config = dict(
    balance_loss=0.00385,
    n_kv_head=1,
    norm='rmsnorm',
    norm_eps=1e-05,
    qk_norm=True,
    init='trunc',
    init_std_o=0.0,
    optimizer='adamw',
    beta2=0.98,
    warmup_steps=357,
    decay_shape='linear',
    batch_tokens=65536,
    seq_len=1024,
    doc_mask=True,
    train_tokens=352300000,
)
Below are experts of layer 4 (counted from 0) of a mixture-of-experts language model. Rows are named router (the router's row for the expert), gate (a neuron's input weights, with its number), up (a neuron's input weights, with its number), down (a neuron's output weights, with its number) and show model dimensions 0-159. Each number is 128 + 32 x the weight over its row's rms, rounded and kept within 0 to 255.
After each expert's rows: "gets" lists some tokens that make up at least twice as much of what it gets as of all text; "comes before" lists some tokens at least twice as common just after its tokens as in all text. This comes from a sample of Wikipedia text that the model never trained on. Tokens count by the router's weight.

# expert 25
router [ 97 132 112 153 132 100 108 170 171 109 106 155 158 127 116 204 138 143  92 143 124 107  86  94  39  82 178 114 119 138  79 101 164 146  72 168 103 103 110 118 124  54 121 157 138 154  92 141  88 132 156 127 195 147 186 128 111  76 132 144 142 125  89 144 175 155 143 103 142 170  39 112 137 141 116  67 139 143  78  92 149 144 142  91 140 159 164 146  87  70 164 132 154  62 113  88  86 150 133 148 181 162 121 194 179 158 188 152 123 179 139 148 142 149 134 106 137 101 140 136  75 151 100  78 112 130 136 138  87  98 122 141 103 101 143 140 145 152 107  93 172 129 101 139 118 107  86  77  91 114 140 121 145 141  79 149 100 150 127 181]
gate0 [182  79 121 101 161 122 136  96 130 120 135 143  96 107  55 150 103 102 113  94 156 118 129 163  97 149  60  83 116 118 117 153 226 110 102 158 156  90 128 175 124 182 179 139 184 171 150 155  87 114 157 100 119 141 101 152 163 164 116 128  72  90 173 152 149 130 117 133 120 130 135 180 180 160 148 149 102 141 146 113 163  52 164 111  97 171 168 134 116 172 149 112 105 111 121  94 222 160  79 159 137  67 140 112 180 135 126  78 147 128 114 130 152  92 148 118 108 175 125 136 119 125  89  88 109 169 127 143 143  61  77 104  87 173  59 107 146 152 120 108 141 104 130 123 135  84 176 140 132 147 134 134 123 161 112 120 114  61 136 119]
up0 [128 112 109 105 150 105 154 101 148 141 149 151  90 132  87 171 116 135  94  85  80  96  78  89 111 112 109 113  64 112 141 112 193 116  88 174 126 118 146 126 137 154 175 125 172 235 140 118  77 172 189  75 126 144 120 127 150 146  86 145 107  71 164 138 137 150 127 112  89 185 117 173 147 113 184  87 142 163 147 112 132  85 190 118  99 141 128 176 102 143 154  89 137 137 140 108 182 143  93 145 182  91 124 131 166 119 176  80 167  84 112  97 169 148 145 109 155 184 108 113 124 105  74  96 117 156  99 148 146  46  83  82 108 191 136  88 170 172 107 161 146 118 129 121 171 116 157 157 107 135  93 164 141 153 123 144 119 124 137 138]
down0 [138 123 120 143 137 112 117 183 123 174 161 157 123 141  47 144  58 128 167 109  97  71 153 113  85 116 164 112  92 194 122 113  92 102 118 146 101 126 135  68 162  98 202 128 134 166 164  80 116 138 147 134  86 128 203  88  65 137 148 159  77 174 120  80 145 154  71 137 120 148 166 157 101 121  83 111 155 148  68 170 164 101 141 114 125  86 132  70 103 138 119 155 145 120 133 155 138 154 145 126 119 135  93  97  56 137 126 151 167 101  76 157 150 122 163 118 139 160 101 147 147 133 110 143 128 163 148 127 157 132 154  98  70 122  69 124 122 185 221  90  90 132  98 119 144 137  69 113 101 156 131 136 151 162 183 161 122 103 147 138]
gets: " |", "|", ";", ":", ")", " a"
comes before: " ", " —", ":", " W", " N", " L"

# expert 101
router [ 96 139 113 134 127 103 123 103 113 197  67 119 132  97 103 118 100 175 179  78 102  86 153 119 156 124 104 146 178 148 136 140  72 121 121 160 154 135 156 172 164 101 144 166 149 183 100 175 183  92 131 160 200 151 140 105  95  93 106  46 124 194 102 113 162 192 144 113 139 118  65 130 160  98  83 106 172 139 126  91 172 144 130 160 160 116 106 132 125 159 131 170 124 169 137  95 129  49 152 121 157 173 133 161 156 168 159  89  96 105 131  70 148 172 132 136 149 121 147 188 135 123 147 167 119 109 121 122  76 132 127  75 101 160 169 121 165 109 114 100 172 146 144 174 170 102 106 161 126 135 189  84 151 160 161 138 161 142  88 111]
gate0 [152 142 170  94 179 132 130  94 126 156 101  94 123 121  91 127 116 123  90 193 113 124 179 147 119 102 121  87  87 118 123  88  73 108 114 130  77 149 170 177 172  91 114  83 113 133  84 102 118 166 143 116 113 119 226  98 148 122 202 114 127 104 107 111 191 117  97 104 107 118  65  94 156 118 147 127 114 155  63 147 102 139 163 110  69 114 135 189 123 150 143 118 113 131 121 217 107 162 133 130 141 152 161 112 105 120 136 186  93 131 116 152 144 108 141 115 163 105 116 139 114  74  69 168 103 108 174 147 129 133 131  76  79 112 169 101  80 115 111  95 133 127 168  81 128 118 196  95 112 183 192  66 126 126 148 127 160 134  89 157]
up0 [177 129 170 109 158 101 179 129 102 103  88  82 160 135  79  99 138 135  74 187 124 148 168 134 136 115 126  51 133 129 112  97 124 138 132 159 111 147 145 165 163 110  93  98  86 141  88  72 153 179  84 128 133 126 209 114 110  90 160  82 134 117 119 103 166 139 116 101 108 113  72 128 164  98 142 162 113 148  47 128 106 143 158 110  83  82 116 192 159 124 156 126 103 130 115 167 105 137 123 137 145 146 164 135 109 111 164 134  89 168 121 138 179  85 119  87 161 126 111 144 124  53  93 159 101 108 164 149 151 192 120  85  87 104 165 131 114  89 104  95 156  92 177 115 120 155 190  76  87 186 134  80 110 118 179 132 170 160 100 155]
down0 [151 169 117 122 154 125 180 134 166  96 134 120 104 177 107  73 105 172 139  96  68 158 125 185 163 126  94 171 110 131 115 165 123 100 102 134 158 143 201 106 146 129 159 110 126 104 110 102 119 131  67 164  85  77 122 105  92 163 122 140  72 107 129 164  98 137 101 111 181 132 112  94 117  87 129 150  78 133 126 130 121 107 150 122 138 131  93 158  69 135 146 169 160 114 115 183 187 151 131 155 102 186 140  13 140 110  90 110 166  76 126 103 114 143  88 123 145 113  71 111 161 129 126 192 113 145  91  94 190 155 121 146 112  74 153 104  93 133 145 164 124 108 138 130 213 195 163 140 148 111 150  99 154 111 148 173 133 165 150 161]
gets: " the", " |", "|", " an", " which", ":"
comes before: " ", " as", " first", " was", " —;", " —"

# expert 30
router [ 71  94  65 146 140 168 178  48  67 112 164  97 201 156 135 167 126 141 127  99  89 128 117 153 182  62 108 111 105 126 140 110 128 127 130 129 142  88 117 111 169 131 148 122 100 141 133 102 169 169 100 116 146 112 137 175 142 168  62 116 141 128 121  86  88 127 106 109 103 160 101 121 114 106 112 143 140 140 167  94 155 185  98 153 164 146 112 132 154 192 154 151 153 197 129 155  90  78 142 103 100  58 167 151 113 180  68 112 122 121 108  74 118 140  72  93 134  67 109 142 167 135 163 179 133 121 141 136 131 193 176 145 125 104 120 150 119 146 148 132 106 100 111  86 128 169 132  91  63 120 154 156 121 131 112 163 189 190 114  97]
gate0 [171 145 112 133 135 109  86 161 168 219 154 111  75 140 166 121 159 135  96 196  95 132 152 162  74 180 153  88 182 128 112  97 136 127  47 129  77 196 133 148 110 159 123  99 138 153 151  99  96 117 179 179 154  93 170 138 113 149  94 120 159 151 169 120 119 145 138 108 117 120 130 135 121 135 195 190 132  76 119 116 160 137  95 136 110 165 131 129  79 112 144 138 124 114 108 137 186 166 138 120 159 121 173  88 107  94 120 119 124 107  95 161 100 100 180 164 111 126  72  62  80  63 119 178 171 157 113 133 124 101  79 124 134  96 151 110 128  59  95 107  93 202 140  75 134 103 122 144 170 136 112 103 105 114 134 156 102 125 109 154]
up0 [150 170 139 128 111 149 120 138 206 148 131 104 116  98 147  71  66 108 226 162 149 145 154 101 112 159 138 144  94 164 167 159 148 169 112 130 115 119 144 141 110  97 106 143 180 128 151 172 134  77 102 146 145 125 130  97 103 127 120  70 100  77 148 138 124 160 125 178 147 118 165 130 101 136 143 100 152 115 161  64 116 138 142 118 121 141 135 160 103  79 115  89  83 115  82 104 149 118  87  95 179  93 108 109 105 113 163  80 110 120 154  93 123  94 156 129 154  95 145  88 134 116 184 110  94 117  89 138 125 113 107  80 116 136 170 121 196 129  79 138 134  92 117 158 140 135  92 171 137 146 240 154  93 150 154  54  39  82 102 159]
down0 [ 97 224 117 174 133 145  91 162 185 142  88 159 154  76 166 193 164 117 139  98 118 121 158 124 150 157  84 166 116  95 102 139 134 140 136 112 123  97 133 126  95 176  81 118 137 146 133 142 140 139 143  80 160 169  95 128  59 231 111 138 109 137 149 128 185 125 162 117 141 151 183 152 153 120 110 141 154 122  71 116 110 117  69 108 129 150 134  91 101 152 101 112 121 153 217 129 126 156 111 169 174 170 108  95  86 133 144  94 183 163  97 171  34 107 125 100 112 134 110  94 125 155 113  81  93 134 189 123 156 129 112 107 133 134 135 109 137 126 160 155  46 156 108 135 143 131 125 136 117 106 105 105 107 180 117 114 143 129  75 175]
gets: " ", "201", "200", "199", "202", " the"
comes before: "201", "0", "1", "2", "200", "3"

# expert 109
router [ 74 136  62 127 125  87 124  90 146 101 190 160 117 162 115 171 132  97 108  86 180 118 105  86 128 107 109 133 172  63 113 166 129 148 172 102 156 133  93 112 173 156 153 173 112 109  88 122 115 145 124 173 177  88 161 161  83 101 124  98 100  85 154  90 151 116 197  54 109 130  92 158 148 130 121 196 139 155 159 133 103  85  82 119 160 171 125  96 149 108 133 155 153 154 116 112  94  89 140  90 127  94 139 195  91 127 112 135 150  91 108 109 131 137  90  91 134 109 175 149 187 106 151 195 156  93 143  71 160 115 178 118 158 153 137 150 147 106  93  99  97 136 150 162 146 107 117 131  97  75 102 112 155  90 163 168  96 178  76  90]
gate1 [146 167 156  78 109 170 126  96 127 139 133 157  72 154 132  52 116  87 179  93 156 122 140 120 137 140  84  99  90 122 134 116 117 194 138 129  98  76 186  99 103 119 189 165 128 109 159 141  95 185  49 145  66 131 153 116 142 186  96 128 146  92 129 136 161  64 149 207 192 152 132 171 136 111  71 136 117 135 159 154 180 133 167 130 166 111 158 121 180 157 132  80 145 118 134 153 203 163 117 137 101 131 115 105 127 102 128  78 139 129 132 147 156 174 151 145 130 108 113 169 124 109 124  92 146 138 102 126 137 149  90 148  55  89  80 155 138 141 188 146 117 105 167 109 152 111 134 162 170 144 211 118 138 129 147 112  98  97 156 121]
up1 [173 117 130  88 104 156 104 170  99 130 146 197 104 136 110  86 131  73 132 116 114 144 100 167 146 111 141 115 116 147 114  97  87 131 145  99 119  35  86 109 135 144 148  96 100 203 178 139  63 134  91 126 112  98 136  60 208 196 148 138 123 102 118 151 181 111 107 124 154 145 133  82 106 147  88 124 105 151 117 134 146 172 152 104  90 141 177 154 119 124 189 165 129  65 130 138 147 163 129 109  81  69 138 101 136 145 155 104 117 160 146 175 153 150 164 131 138 101 134 249 100 143 103 130 136 131 120 139 102 150 114 139 100  94 115  98 140 127 155 109 116 166 225  91 112 111  74  93 128 158 176 143 131 155 129 147 117 123 138 165]
down1 [179 136 109 150  95 156  85 169 110 112 185  65 148 111  98 202 153 103 143 146 134 128 121 127 105 151 102 130 109  88 117 138  94 142  90 141 150 111 151 146 101 107 106  83 129 119 106 125 151 105 137 135 104 139 157 171 118  84 196 128 212  68  82 145 124 134 175 149 167  97  78 126 139 130 169 141 168 140  99 153 149  89 114 157 146 128 134 146 100 174 162 112 153 153 150 148  89 176 160 110 123  64 137 187  67 144 137 118 109 100  78 133  87 199 154  33 197 115 155 141 115 119 126 109 149 128 159  96 126 117 152 148 105 132 121 123 170  92 134  99  90 146 143 140 147  82  86 141 114 196  53 124  80 154 130 128  89 176  77 108]
gets: " ", "-", "–", ".", " H", " J"
comes before: "1", "0", "201", "200", "2", "3"

# expert 87
router [111 137 123  69 111 108 178 123 121 105 148 123 107  86 166 125  64 168 139 105 163  87 113 112 140 127 158 125  85 103 152  79 119 143 157 134 118  74 117 122 135 147 124 151 152 133 140  86 125 144 168 149 124 108 131 127 145  90 136  98 107 105 127  95  98 143 100 148 111 167 111 143 107 134  73  89 176  66 178 135 120 149 144 109 146 160 125 131  68 108  88  82  93 183 148 139 175  75 103 119 188 133  93 165 106 199 108 170 152 119 179  63 122  67 100 103 162 152 136  71 139  72 140 101 107 111 105 162 132 103 109  83 201  71 127 109 148 126 139 162 183  86  60 185 141  73 120 113 109 125  77 164 138 126  53 127 183 151 141 120]
gate0 [186 135 109 128 139 149 184 158 157 130 143 142  68 163 180 142  92 143 154 166 128 145 187 137 151 174 102 124  89 149 137  83  80 143  98 120  96 143 216  75 163 119 170 111 138 105 148 157 152 141  74 121 138 161  84 132 121  98 115 145 151 140  45 174  93 129 111 144 117 130 135 113  96 148 170 124 131 165 120 124 118 173 160 155 133 105 110 119  47 154 153  71 135 164 102 201 114 156 132 113 155 147 125 128 101 144  75 124 107 137 118 131 116  36 129 166 140 107  92  44 177 127 156 115 133 178  91 156 110 103 134 116 197 112 132  98 126 158 111 122 144 143  87 138 133 120 108 116 157 168  46 156  71 120  82 148 149 126 163 103]
up0 [136 124 101  63 130 147 136 110 122 148 127 171  65 152  97 192 125 107 112 152 170 193 136 177 153 110  68  94  86 121  94 118 141 108  76 116  98 107 168  64 137 173 200 164 119 137  90 127  97 150  77 126 109 162  93 139 125 154 101 171 126 166 101 209 123 138 105 176 161  86 140  99 101 139 170 147  88 162 109 118 158 108 182 118 107 167 151  94 117 180 138 101 151 140  88 223 139 171 105  95  87  88 128  92  98 123 100 114 114  88 114 167 167  95 148 124 100 113  75 124 157 138 140 140 178 177 155 126 149 142 115 104 135 125 100 106 111 169 118 100 109 128 136 158  68 111 121 159 150 156  75 137 118 146 153 160 182 110 130  71]
down0 [146  82  85 171  78 161  84 114 129 144 155 106  89 123 143   7 120 123 163 141  92 127 147 145 117 108 205 186 139 147 109 121 140 128 187 142 122 196 121 146 134 174  98 139 155 116 140 166 107 114 125 121 135 140 127  58 101 144 149 146  90 115 159 131 157 154 154  85 202 161 104 156 129 133 115 131  75 133 156 127 128 131 148  94 153 100  81 110 150  82 110 118 124 111  95 113 130 141 139 169 171 151  61 202 120 173 133 131 137 183 103  75 138 170 130 188  86 116 131  95 121 135 118 118 119 108 146 119 115 170 141 122 126 129 149 124 124 132 156 149 220 143 156  75 155 160 104 128 195 128 175  97 135 179 150 101  92 106 197 125]
gets: " the", " |", "|", " The", " that", "."
comes before: " ", " The", " \"", " first", " N", " United"